Experts of a small language model: 11 layers, vocabulary 16384.
Below are experts of layer 7 (counted from 0) of a mixture-of-experts language model. Rows are named router (the router's row for the expert), gate (a neuron's input weights, with its number), up (a neuron's input weights, with its number), down (a neuron's output weights, with its number) and show model dimensions 0-255. Each number is 500 + 25 x the weight over its row's rms, rounded and kept within 0 to 999. Numbers have three digits each.
Before each expert's rows: a language model's description of what the expert responds to; "comes after" lists some tokens at least twice as common just before its tokens as in all text. This comes from a sample of Wikipedia text that the model never trained on. Tokens count by the router's weight.

# expert 5
It responds to: Final two-digit year pieces and en dashes in season spans and date ranges, mostly sports, such as 2007–08, 1966, –present.
comes after: "20", "19", "18", "–", "17", "16"
router:533502522512510474506470480564493486460522474489485520455503458541530460473506487507482498534455454494517482538520544491495507547500490507456474518523499512551542514467554530525455467510481516525536468492532437504519527475521526451511494483489485474469548519484496480461521493470513503480529530488488521481501509450485489499503520474492505517437474520498503499520511510520486466507505479524498539485550481514501487515509494536493459497484513483493501491528473495497512506509483523498473489505455538513515466554471515480489503524485499486470497450530460477489527485506473489499504521464511499525553502521517522499472483515501465480474503440548494478512491542545504515498515509505533524524540504525495524483498525479463494521461525456501527476465489466504531504532494506
gate0:531472511470503508474523480518494478500531487524509558496512480451508494506503496511488480494500456451519470500479561498496491497499517494497541524514490486465531500512509513501407494505494484508481477489490495527517512544523482541506507501504461435466498469517534525509497501496485472490543549528481477550507501454488522498465470483494527466448505495501475465494484480473522471499487503521492545493482533466530527519468502494471514513498488491498498535479490516493491518519508543464475502492505501484497533529471509452511531510511507485529502475462496529539476466464516464502465489499481498489546511540510537502459487490496503473482533489547524520485477507476525571487516490561499529443479510517524543462521560495456519491502501498491499522481498487481519491557492520
up0:511499505427534509467479518497504502493499513451481529530495498518446507469486513495488489512477495555469524508501465503503499517483483489482508528523570496526512481522479515484532458456505511492526512552514560518492510533488527503468484538524507504486543489515470511484485508469474538506468520484505469493479488491482528487498543498479455499501512482530474470477502506517504516485477502509536518494514529460556436534484490518537477514512495479490533527509505460494515494521506460529505499500503557507504463489496551503471462510537498514495488508571499507503542512469475534541518486549499505469456517509526503511559521465514490475460512492465510492506500505534463470495487515514464463498471528499526437518523498486527520479540520464499518478513507493485527451503514511
down0:473515500547527537508495510505475507453508464508540472520485508514473531502522483499528562482471503473497483473510500512522493511484499488506518530512480468523503487534543494482483480529537481530520504481473504498515487457542489472470554528545516534458514510518484525500515486475537534499484519502520503515511478490479482461481540508489517458508502536532469503542512499505494485508427476500462510447494515504469473530495498478477476546520496493532494479487519570520456457507483529487506549487503473516491541498481516492555523518513529497479500511451494504528491554446513472505525479499486508560499488496473521495482528515526474485461519499471480514490457532484457493522478549482496534470465536486487524489491509481464482468542521507473499517469512493504492466495543485
gate1:491523460545514505493469526470502497475488508445505508533476485500527489491492518469499488506507562521501520517510540497538510494524571425538526426485478524493526522499492494497470520489495496498514493489503526528489490481472491498504463507496500518481545456526484496482506533513489503493535469491497484509528490505468481523481490458480470502488504494499499501478485487507466504497524468530531448504514553458514501474463474477504512464506472505500451515536501499459481489463459511526482502515525524479464476485519491504488494516523547464551478504481468501524473481546507509540517560479484527523494474534515493488517477497525445490512488501514490503540467516533512451516495535487506526507470498506509517525519514502529516431498492447513519505430515546503490490456485514
up1:478499512524511504465493493490467466510497505510501514548504487487541475524501490499469485440484468469497508447534501527503541524476522510482527535480521482485531476521488499491519502517489464527469515515480508485493456522534483500482505484500519499470480494488501542486501466496518500501487474513502502505485481518461505472508578479508525488492525534508503542475476471480528524488507484493547466477518490505503428532518520524453518500485571509515519442493498480479522487498454476520483479526506495490521521498507515546534518506511449513447507534539500477513504507518477486445513480531498471496496517474530517513463513505505505511480487482544488523476493408475499528513455477523481544512499525489477482528479557491508479487494453527502489547513480481523534537548505470
down1:517485523513548446484484512531521520477464500493522505483450509478458468488506545529536467514469461486485501538537459532517500501481535510527504474494491494477497491469510519488489536493480519512491481531512510512536468503509552530562475530457472486487497543495460510543511492479526531510493509504515518470503504490448508523476501488510531522497478519497521448473495504527491528533487544504516483523526478453542515471463516506487484494487557470511433533527458519511519471525496508482513493499498494460512484478540499511475452516515517519530486549480501518506497488495529481534531516482521489498474454509510493475514468485519524493477489568509503480504507532548477524515483522516519507475500470472513523532491521477508508474490518490543449515480559485493520478496555512

# expert 21
It responds to: Spaces and numbers in stats tables and lists, plus some military and place nouns such as Brigade, Lieutenant, Norfolk.
comes after: " |", " ", ";", " January", " October", "0"
router:467502518524502502531498555494527466499498496461517482522492471523511508510505489466513463479487496483537547488496507457500465528460486493519521501487502518528498489565469498483529484492498515508493496521505533456494496472449482494495499520524505499485480518439513491493494497496517503535500497524448472473484513507502531482538492514451496529513488529466536523477553486533535494543459497482486492501512474475505432489523486525531534478469505495459463502476476509505519475478562521484481484495502525523504469498499518504518488498453516500494501545494499495456522509504492512506502532523545509496442500502479543459500457479526481486538431490507451464490455546528538529521529528479513484539534527503505480480559499498549456510520499515502552527491478503494481495508508522
gate1:473521520468495505497505441472443476477446507510509477511503508469507497489504525481494474499547482519471528495447523492534501509468466477487489482540504496508502519523496516473520468487475470472500537519559481502500509515522489524495528499525503513537553495489484508493518506532521483537520522484506499476500494495545453500494493458478510526495479523481496460491495491479476533513508490495564509479493492523484539490531500530510500489559452502513513495532528528484513493475484455532545488514487449521481499502499497510526482479506498503494487524483416497491502536515549517495487506513467485495520512464489462528505436469523552479529518476504525499482548515463454493473548475498470492473491522513494545475456534511516491495511548465497503500508512486485478510422462511
up1:476511513483491483538515469503504481488469542474534488531517528524484433513511505521489540458523530509471491502498538488452514492492523485529534473534516507520474493539495517500491485531468470527515537526502451523489504542498491462513502531541476531488479470496467484497462463537487523485502531459539498509507500510519510503464507484465504479507510492499510492462467469499510527500502480521504492509476518472479446502521477494497488497486464480527513508524501496518538478458518471541538460468467525504492546482527557471469494501460490504523488528497453452516478525480525538533492497530504511456452493462524517502500484475502565487478482488541504438491522536508462484490521510493534505480497519497513514496529442501514496494535562518502528516527530495538523502481464496
down1:477502535497514468522511463497507513467496498487482508483529507486511493486435528483523545489507521480518527465504520511522515487507488524465505505499477524501468510463493484522518495469530473456504502514480508490506464511528491475448518489534491510495486516495503495488496458486494507502470568487572502499494479548534536536529500522499569487481506523518461509480506547524520473525459480511499490482542520482501482513553499476479504517502456510552521495491479460521514487570508440462475468463549514498488458513522541515518525491498495466479506451466511510505446471477493479483458530499511560513543484510525520503476500499476461462512528483518551513468540487512505509499506486505486445491488488483493454487512479509498479476486500482507478455488523522488509524482475495
gate2:495527507490495552497483510478451534497513496463509474481512502508523425483519456482498513505495534446483525531544489537548485534477526501561487512519489458498455488501485514510538465483509498509499526502509476514521465484524489500499553502482498480498517492532496500523495487516497509504558464503518515524434506519490500460488516498496486460517516497504463532483467524497568512516448558480521489524500502476464528493500489505536484489521498440489516506476500516492496506465474487550502502451515520527494481494493510518476475469492509510540490498490458485556509458457503490472491518481477464518513514509538518501516514542515469490485523540536490527485506495484513539475518512481458538473446468503512473517464463487539491509518491480524498495506507479490520510499549552
up2:486505520555477539503507479495488521498529516523512500496488496516503493475479502468498463486505514497482489527551526473452435469518508469553543498477517515472458476483529517526517465519516503486473510482503499485522475483536510536497559499473466512477474496510454486465548517520504504546493467460478494484479525491464505487490489476503503466477507494522538481489485458522539529508491512453562483502492442480491472549509483513490529494507517493451465477493509525485520548474478518514477519495500531501544458514491499491509491499525520516556492521523507488482496477465436464502503509520465531516500485566466483453493464504547533460496510450526489527516529497496498514483497492524441479510493456542497516490493501471505512479487469472522501531503494505523475494506515506
down2:461489475509559515459470458505499470532489495507460496503459513525488479502535501489458511485469484520560479507474518504469490533493522486467460489499553528563496502526465488477509468524480513519520561462522539515517527512495472521478507517507533523496523532496468507441475511496464490466531487530487505506470474521490497548496482474484441492487525533498541494495500497486509494523497506483491474471476538467501563500513523521503491440516514502502549509483526520547511495519488501505446478486463498539484574561522522488482483483516508446502540496508487485514523506513536483497470498493474511510531525467505519519511482498506480533492478474488499487552530502485504479502495489509492470511470506540505535486488507503468490509553503533472478522493539513481493525511527511

# expert 33
It responds to: Two-digit pieces of years, coordinate decimals and times, such as 19 in 1995, 18 in 1897, 56 in −76.565.
comes after: " ", ".", " (", "°", ",", "′"
router:504483469525547528465477498489483514497509482544502496492465569509472484474516530521502504542473468464504520527500525513507512478469488521516512473533509521482529508463509501453522484477489488513544516505503481475519491456510484454534500555485507478495508496513466498521529502470495537502476493511576466494533508513443438482496478516567493431461490511518521503486484500519445442509512490497545511522441473502509483502504502521494482498513500518515480523489515512530523507470472483509489492496524471517485566503475501558521461498490532536523493498520500509498476491518500493499513476488499492469520464488471476514512478479488485513454472518506491483517521475523517512519538507466483533470481431532519504502476543476528527504474473531491489503462502529538481464493491483
gate0:495539518495529513491500476482482517492506490506486544492542484585536450476484457506492527499517529530503551499488460469495493500514491495474449497502513505499542512506505506527511496488453529523549506482503488488549467479507519491527478492474482460504515482470508517517533493451514462508505516514574511486503496473510502481460487473529499519506490466447517500458541495521494526509509511508495476504505476507494492523513473459493500496540492523500488530494491475538504518540474473466490466493497493500511459520527472516489488519513494542472473473496482483541511515488486480490519533467486520527546517465520490490531497515574478524527521476507496493480455549500552536497483509537487463543537476524473473537550509523477494491493558466484491461500511509444515489483503494
up0:488496500510472485468528518486508506496496504511503525509496528486472499506493533488497490489498535438483515475474501444490537527463505493492540492502541478468507508511502483524503486544493500454559510530458494511521461512453511519490495482454469511493506515541485491480502499501489504534507493487473509502539508531492509521513512482510515467559533476498460509500498471503527471488508495494560489496512517541482495487512525527537485456518571502508481467510527540514500483530447474488528510541502536496502487530452460533553496506508494509494547548473549528504468507523501541496523481481467482537527470455507486502471509528458482476474474511503430537519533486432457457475501508488469506521489492518493500528516555495500486473486490467502499516452502508519492521504482501
down0:470470494485532494528507477475505526490472518498520497498482548462484494528520518510482475478491518504478523472503497520476471492500491517531535503458519499506467510498494512463511525524535473519492482552465499513454459525503452509500515521486478523516524484530487525502551528513508522477460495492543508533519495554495470528529462504441508485511494491528541461527463507502558488517521488476507476482507459458577546495484506514508495503470483492498487542480503503492467519500496442510546486513511515534430529482508478512520540517485506490498531539516522501486517503505527518518514519523529490478463518449518512467514532495448522489511485505481518504529508488485526526469477566470519471515470503474481451481482495535514530483500487516511502545476494497519476520556502458
gate1:549479512500507501481519490486497540487544490528499507491493494531536524542481475466546521545487427512504557522505458509485520494463497565486501490532464494523507485475473534459494500535519460532498484474488488516508496504496506487486516520511559498507480470506533500512474475535523503516493478451508486513524489501491507492485484516529488475484520511528520468481531510460481464507473504460475553521495491507486459490559513466521501470502521468502521511528468491513455494464523506487511474530499533546557482542473468522482502561513489502501481489509533499527480449514468518495516495516493511469524492467461508502488538499493489515463512462474533493521523476473489489511485508511536504504464532520519563492485453533519513500503507472511470453521510468502483494475483440
up1:515451497502486509475502500501527524512532469471484495475501487496519506552496427480524470477499427513507504494498516502498509530487493494476489482497515476504498478483529541451514488513487432544516494482486539489462494483532518480527517501517559493490501503528545476503502516496499498472483503475515509519499507517440534495495481523530518479461520474522496481504557481480545461481474504495484546504481501509493481528528484504541456473504540508517515487503487510516491505455503463486515480524513531531524509543470471487514509518490496494514489484473470525513561456497470508486524553483490519510498473485489529481490509475485514505495528454471525484482493503512526494523464497522497493547406498503529527493526450521511532492451513468513485456518532530507517517460502444
down1:483530480480508493504457499531468455528471520480469490537474476530516553503482504487553529527528577509507514447512496497532498449482493480534492491497524526488467491511487491482527503460507484532515522461517524547499494479525493491474468519520499482519492476532450483522468524489526539530494503499479533480490507475496491526498485530503508524504527543519472471549476499471508496452509539477492503477515514476540510518499503508486520502495441511457502527497473475494497523483510506513433552471482489483479481497514536491501542512507496472475532552559507539503584467524525469498481470526503488490492548508522514538494515496536503547530512505504482524520497534505493549550527515510501506499512503498516497512481510510558493509532538496495482512497506516534490517512488513

# expert 43
It responds to: Blank spaces and pipes in tables, year digits like 19-68 or 2010–20, date spaces, and participles like designed, built.
comes after: " ", "19", " |", "|", " December", "20"
router:479504518511504500529505557477520477501511501446521493508502466524512522516505497481514485486487504488542539497510499454486453508467481494516529490481508526515502481556476484487535491491503513521484493515508538453506490463449496484506480519509501488475481526436517471479485488505514485524497497531447463480499519508503525479543496523451493511506482503458527533498546489532517488543488488492489503506531487480512434506529492511522548478476515488462467512472488501504507470480563521492480485496510513521508461487504526509507488499457518510499495542488509501460506505511490516519509539522539505503447506499479538476501452466528485479566456500490455447503456534522528547523517531485515476540545531506516473476570505502551462514537493515501548516497485498505486487522493515
gate2:554500482472538500516458498503471529481506503451505467463513526501481495532546500468525502503470495505489470472491550496482550512501500468476516549502491490488534520465495519446447497490502511507521484507500505524538514459501471451512466472476472504496482494515480502509496515533500512517518525462505495483493509549474481503481515517498514492483522478445492541542510528538536532510556542523506546490506447570531474515500531511525473508517460496469495474510533500518502565482503524510493488519486466455518458472540494521506476522471470517497493488500505488472459481506481481513481470450529477479537487493492531512503558486480519509523501516473549513522485501445502492492491534487466497498522477474496496482503486510478464561511510527484470469479514499513490490526471521
up2:467456498516471475449548469508468444512489537518490525552509455511523511476492485515427526505534501522515530516484489517472480541515477482516494471499547485508492459501508516557550480511492519489494536499479483474454497512496521533496561507503547479455543536477554498493480508491516508495463477500500504493475505467517484497482491463541527485514491549523512470467511479473522517510501442496511498529529555452475477525476493493486484477527517524515489508500508467485531474487517497511476477490535496515484527539463483479509501487513532483513486497519498463479525535532520500470473467508505506521455503501497474483454479507502462494498497437519465517483549491542480484524514475490504507534449484506518480525478515515497511472500471469510515497488499481494478515480528461
down2:480484472493450496481494482536470467519529540463499507489503505512486502498464515593482457484516490498473478489490521443488498524526433521487544525464494495473478502498514518499495526480495495479490545495491458513529485550488508532471504483515490530470477511502479477496439464511487460521516527475486519511484506518534472476555491473515465500519474493543462519515512491545500484530509493552504459536468509497486516534499500491472507490513467496530495495514471526481494486544574473479493529476509503540473509468544472504457495523498494470516526537527484480484497516484485509525496500449518487474471548497487470477450513479482532506509483483498551484459518493515513548501488484492524501458476545510472485495511472480514490484459527493475478526505462498494488492507486527
gate3:473484491463477543529503524492495531530475493525553545505499490498503474501536481472508492469522558496499484478506482521501474495545519522477474484523484490499541484518501486540505474493480511448492514524481507507498492510532545461504509536450487520506496519479480444479520509554475474459502456498518497494531457520454474503500473532527550461512515509486507527468492469499470519510501569501500469482544495493466539528472506522446499497523521480531517489480487551491486449509517500497469528472523544475484508515530533473495497515519524531501474537524517470473472494493511493506507472472446490456539479488478494445476518526500514542525491496492523519502529471523484488532461497532496491500496524477504548495495544479494492502542473482497504515504524536478496465535461485
up3:475509472447473501514536514469510525511506477501524504501499481519488455483519493474501466479532515502459488485524503510513492524505507513464481486498526495502503456514513507516490493492466502498494531524498514496508518479495509490540508530470492513480507525494479478472509529529486482459500452505511476492534474546462459521460485524507494443530507488492504539494505489474450554508496574510500461502522489458465522542475499512486488528497516486572495488490490548482497474488534519472432549493514536488494487485506515488477515510525509524484482548522439500502497511493520463484502443487460519483559494500461493472474533521521498554515481503476487500528539488502509479513473501546496471527473520467510490501518540471522473525509491464481452527488528514500458472516478438
down3:469464531489498523459473458498545489521482513536501469506533498542527490485491487469486494522511519521509489527524479498504534502472499462509506471507526499539476502519505502533497499521473519486497545481532464464514485503503511474499524460500475505540497475515515510534492413490557524517511503521474515489451507524501466493501514498478437513487511514530508467468522527484494491546459480503490492528443496519495507499492559474485469520530476522515474493530490475471536530515489524513520515501506496497547432500506496499487512497532488488528534489475507461490493497515478511466494526473436523529488478511533488483463545485533465491499522522514520500456462540516550512530500518508499497501503455538481490469463471511516506447539483469500535475509532505492452456520502499

# expert 42
It responds to: The words and, was, is, as, became, who, often in opening biography lines such as retired officer and politician.
comes after: ",", " He", " he", " was", " and", ")"
router:542521481478492510481511488511503499557422489478454524525531520493486506506508541510465537494475473468497449517485490461491494524451477534485513460482462482504468517521514504500495504509496517517487491456537511489474479497513534497506513480443515497493501504568502487510512439532511510509545456480494501485523462487491529489477509486502529484517518488500480502485522503488526507438507505535482494505480479525511511517479481476481500493492478541522540515493477449546466499516472493493528518475529455490491549500545493478495539504533464471512515496491478511525519527503519513517500496492508499527493539556516489475535476479517462513478523505533539559504502482498501507481529488556531506496478471515517497546451482503472482461460519486529473496530548525505476469457497536
gate1:521445496530478544524530464506519476549509460472523542516473481494502561510464538468473543485471496486542532469504500493489478480474507493477465529469524524523518512495520502527548532463462517481517474532542485501476468519503515540461496539495508424442467493494479533460495515495468479475488465498488480489564509501485522509514507534509494500499485489525463484521489464510495429552470534479478509510514513505475488478496527495515504490504512511504496523516496500484511523510518505530512451505481500460531507465498486471511494513500488473496496507499479526513539496503523469495490464496464496437528494499498540463493504490459486502480497510494494493474511514538519497529565481519462519483521492496497498455490517457495518475464483519484445514519485477504498548525523487
up1:503511481502484473557532529523535473490520503466509522461449504467502524508526508556481503510539478473520527499536486478534478485495501493440458509511527471487482498493556521529493522472498522479504521477490459459501533516522527505489544527490488528564516480490511538492518500515490505511534493483492534537500526502497503505480499516470495470493525539472507451478505492525493474522494514463478510463466485487511523489465522513464480509467488489505563501477494505513512560469467583537527499488508544500496494490520481474472518500422487484548477483482497493502479512491488459491493529541536504519492477534495495504487506473478421501488504505477498559458483464516521551518488507508465505492473510494507485478513517495513486484535510520466510531513504510496471505486492527
down1:500515470509574548494494478455510486484492505524485473480503501489558486499491457449526454488488480493510487480471507514483507449524502480511522486482507493531471510484474505456460474548515511482507477489459503469506497511516471514519491517484457516502474529517490521533531525509482460568469551512571530507467525485487541526506499441496446509471524474512521491465491515471500485482468488539465496501505517532470507503537530472488521513481488486531489478473514514498500469486494496519501466527476507475482489522478557480489496466487493523485520473516501511510507524483480533485543463466488538495538481510486457510480491491501481500522495541468492483525507462484493460474443457484534509502509502468474483498488475536478503514496471493430509492497464500504498525549509514
gate2:490492522510473503506493527546483518460528503534482516511457504531513527467557469506512515525545529491510537515488518473472523495520518538598481511491517508505535500474521454488505468502499502511467468525484482496482490499486538565514508526483487479535503515514529461498561508493486483491463525553457514458507523506496532497482472502464508518504538491488487515503493496460539499455482530506505481491498532474518528519487511543488453523534497515523467498462482514486508497474472486478502517537495522549507531508531495547496464483494467491460495445524488529481525480499469510482488524474522501518497500480478481494478530445498516495482474496455487508541541514490482531497462520473511482536509528474511509519498472509490511529465518532460495517462496521463471553479489508
up2:526519483443542519533423473482485483510491494524476459507505489493534508490483558488452493493494485513471529449514505523530487524520496488475483540510488486525488488552500519515467512491470497484461498473504504547500498499511503483492524490518528516459522500491516556532469537492525537538506527455521528519501491477473478518499494474486495493455470501479458492492473472482474526485556483470469483506499480543491495524512478456477517496481496493507522480497470465530552511463505492542495507489546517513485477487540566487499502517520510505500512502513514504526510511491493485544533461501448529511477483545499500496468535496485467516484551516538523475477494519511561502480541526573495472507497475487506465534495540464525492507521470476485474472503487497515508483506512489
down2:535514455493551522510500480490545526498475464510462521512508491495527476523544545507497518478525476525479517491512533488510508446458505481448437481522487492503461483495467484500521482513515457532545469492494484532478537549501495470501513509505469499525494493505514549514499456470533523507526475459465472531493518473526501494517522517510496490517539529500452528513506497487518518478494497457471448521583437478525528517479467518507491481505514512511513477533496552530486511532532530513527466525508497509502486517524503514520508517492517509489463500502494507516527469516474463498501478510514471502555531492474513439480484485517450523496507469506497519489528484510528475452539484480491497501512517497513552509497497515527517525536442506495477486511481514502523451510476498

# expert 52
It responds to: The space or comma before a value in tables, vote tallies and dates, like | 0, July 13, 2011; also York, Ohio, Penn, Fall.
comes after: ",", " |", " New", " directed", ";", "8"
router:476501532525505500517497549468532467497500495450526477520492469525518512507494490477516467483486490482540532487512492454500446527466484495504527494487512530519490486545474493481532479502498518518488505524508532444498495472448481490504476520525501490491487528453514471485491494500519482526503498532426472479496521507514522487530495530451490522503482512469528528492544483523516495542476502482490496504519485485515427492522487519525536473476523504466466511477485513513503463470563517496481495497484530521522463491496517510511500491467515496499483537499511490459504498502500515516496525526539502491451508502481534472498450486523481479551445505493453446496462542527543530523529539478512471545542526506515463486562494509551466509534495514504547528499485499496495485518506526
gate0:524537447501538465496466502554471512535475539522463520518485488478451526474506521516497503541502503468478482494497497489494480513508536497509557498446484504521484552484514505513468522525517465480486543506505478534538494516513521501447517519503477515512513543498508514517507467526521479483494543459492525507498507526485489483513503501471547489502525563464478467468523495523479536527509498459500552541519516506469504498524516508456487458529514474491483507557534501507496498528553499532508501449519466515506508521517528501457493484491494506495541484478497494514502483502487493472491481537529526481480473494505455510491514490477473531530481511505511523490489480526539467499506501549430533479472468477463507455492529499524510504441544474522489490470474492512530470506514484
up0:482488468513487509495500560511485493505508494537488488535511479481496505430497487461460521505514498517495492540482500541560480521504533518469512540482518525525521513529502471537548521508524474481534528488516512495490480500524532524454519490511506507471507491524473518532459479478483466546509509468483505449512489532477483514505451468466560530498475505492516503572545512480525485525466551539504519536483476534492496499499491472549514482507530478484494519532540478525503492491499531484458504507479527488502457496482498494467522480474521542498513491506516486463493539527475506495505475508504538475520499500534493529519488503521501495518422522560486492475504516546527487482550539503478516485515476528498524481492534498500489484478483470554485460521507519507512501463494474
down0:484483522486490506503528503549495469520505531485485476466507488490490515482493451509477496527469469506475496478486535494500515505493510506468479538520540496471502476507532523519492466514552503534491467450534453513519528495488488475513509493490513504447493517505474498471551473432520479493458542468509446487517536455490509474524476474484499508544478454490545505502525499486502480488510536471460455488500498493496510481488507426485514505499499495508512529518512545482528526487553506491494500508547516490509499496504484528450468471477475480478498505518509493447527475480537480476446492502452479523483508552482479513479462462502507533474565506505501480508512500500479488532508505496465540514544507530525481431530473519498512527508495496482505448505479496525507497493541472
gate1:488474509514510486447443467486510518503458524471560475492479496457505488502531484503528487489483499496558506534498529540515516515528513489495466513522454505495548483475553490494504471472458473510488503464471497506531544504529441526480482510498545494512480485514462508529497465500513498473482497489502501502509464517506509498507492527469463483554502499524509535528477486494524515470518510470521445518538477474501559517452529496509448507508468509501510487523471521538476511544509509476493517507490518476515531494488516503463487521552522494499484485464487492521493487499459519516486556487491489493496502472501470473485517498474518500462497508507450567485517531513514483518541500459512544510501473502477454549469495502485533489457549523490541518493481519539487525472504528
up1:458463500497494451504487485488492509523521528482544492488484510498515542489536519482520528529549489463506498492518489484511513491503493464510522521487493500473464472486523499443485488565539515508496481477521528499513493468471477490476476499551501525472513574508512510548476548489472485478456484473487458500491448534525447514465506485510483511534493451505531474510510483491492557553482500537506503487469539523489523514505526516451470512527495492495508498514463492504519498518511498516514473512504510487518498494481512465499496547516549466492498516508508470471423469485510472537457470483499499507498452508506510481506506507487509476473514532527447459473508508501521513476495510494495458534501515524452491508488518516552542479532507473474507463482507530536503527496484549
down1:499538501522481516514477527509522488502470494482494487486478496493523488565486437527491499533510482526517499486501479503487470491538469475410505524465504503515522458527473501446481502505502442470463490505535486480502499488508505516549488482453519477560514547475509526483487496492489514529546509517526506520497501484475529466463511457483469448533517517493496477510487492484471492497492477476521473504525485502471533510473499482461461472502467496499516477496505482455506469492503484541461521577511520496509509495506536431487503528485520535498470486495533484520521477503478536514485500493531481497509465527463467509466467512468496500446499475503545516522454494506502483504536490523434517540517492470495521523522514490489495476484473521484518486536510483457497508508473516

# expert 8
It responds to: Blank cells and pipes in census or sports tables, commas joining place lists, and words like region, been, become.
comes after: " |", "″W", " |\n", "\n", "″E", ")\n"
router:482504525523512512523497553486517476500499492455537483520501471526515513497508498482515474484484495481547543481497497441501461515460489504518527509488524522521498485548473500489531477498502515513485496528500526459502490475444477490498492506523501497478476510447521475486496500501507489516497509514438460466508515504507525482548495524440492518499492527479520528499548493533530489529472488478501485507516481482504435499514485503515541482466518499467462515472490498504513462478551513490478482510498518519524468490502517512510495500446521502499482545483516495456514511510501531511496534533538495502450517509481534464497453501539476488560450503496457456489464538530537542518532532484522474534548530514510478475569498506546457511532507504510543526497483511492474483520515528
gate1:533497519479522538534488503529459519510517479439447540513527495514490522533496491472496490527537504483527511502537495504463504490510542510519481499508506492486489521508508466538488493502546531527500495501509478527543487484490484511505505476482471474509506454521461477510521502504495481478490519491524565541523501495519468499478446487488506518474539487514489496512541484500465522441467532509508509489500556481469475479444492512486507512545494488523531494507474510457498459473493544483475504484486467516425512518515562481456501515490465551511550480517511522522508520524508535479499533476460486496482489488543516546506465501504488470470504461517543467452502533546502519504497510526488489486475469557518503459500528510492543480452499482501488526499507505488486477505489502
up1:500488522476477479476516449467468453472521495486511499524526490511551534535499502506488482546503483514530498447507494521486475467487464480520502513475522559501498504496495483497493504516529450472526487467509511465489466492464481525463521513516495483500514486537491520478480481554531530553467489466467529498498496506495502500510512534486521505524474482459492523522507506482502488522510533475523507455526487459510513513485464475481477506525471494463503541484521522518525517517504493481529492564459515491558508537538507517512498447496493489555534505490498495504486494483481478484517471553498483481523512485455481508532517517491482444477528488414514482500522483510483520483513505518529516448518502501490504512481515510508516541494572526483521538528483473473524513533497559
down1:466500517501502511488483449502479458467516525503485504497511538519508524506500541528471520501521472557509530501486495522473500493489466474497498491477503499509545508502515506500478467531498494514501506501517527480540453505503497559516503436522462477495502522535554484528518505515462457501487476519519489531527529478497502450472500539500517504493496514483498509460500505529517524469511527523478488483516521455512482481453533496499491536493494511517549546493533486480512515505495477538465471488468524471509500518526528486496493535501521483516555495511551505475475498503533524521475442524486467556554482508485490497560502526491484456523443524532460505531498510475522519503487495475463436482519515508483506507475478540523504473510534450536546468529535492498518527490514514
gate2:504512506483493459570500501522516518511543483475475479514493517536442476542520481457502514526506477470460507432480507507452477499512544526527510450531480489497502489456474505512543484487462488486495542462508507490475468532495510508424508466539500494538494480522447520460485513503452518506497484479492526485471443503471524476493484526508512503524517526458496524536507514516529524486506520559520509470503478501492508492479557479490490468529508467520530503505478495520499476496478504485536528498480495509461522489523527506514471479515482530498471498492499481488515524530526453511490513465454477532470481482479517521496484483470521468502524517509511487476474473534532519511478506488497508503514507553483501528476471529421485525499457528502494503506524492512490450513523484
up2:531460503495519526451530530532429464501484511485495459464505471507553493486502534537482529471507473480535492549507500515490525485511486486447483540461470493515515457491576426504514487510517515515509481499487455495516501475466514488507517524428482472483479509504542490468488494485531503479507496493519480482529566510507521505518500497516493503453516513505474488489478497481500490513493497469479458510544546518514497501498458446482522505504546472532479524491523499515513479501503506486476466501549544524517541543483475505500514505469498491484530494529517505535519494464468498516493499500514517483485526510545503492514485472495438522469517486485537531530507552502468472483490517487503505481501489462527513476544529509532513498474485474487498529468506544537491521498498499
down2:502526495492505460469494460518482535512516552499522464507487531488528496509521471491490499526492482533466477492541497513472428511524509514467504483475511537510533501519414492487497545445492483472498487475512527538489491551526524476442423522454522511498525494461474514484510516495515516478529448496501494502539501501522485482542452457485466531457469485511515489479480489491486526518482519439508509482506522530488468450510470497514497542507491537474484551532531497435515481489560496503489506534504534477523516478495499506516501463470512518501488531476478543525463543537513480506482461492484495493502480541501484475514510509478501523467509520492490553497474493492528524470510509496499493497509519513471501489512499511494499494463491521491500510501456487513515507513494525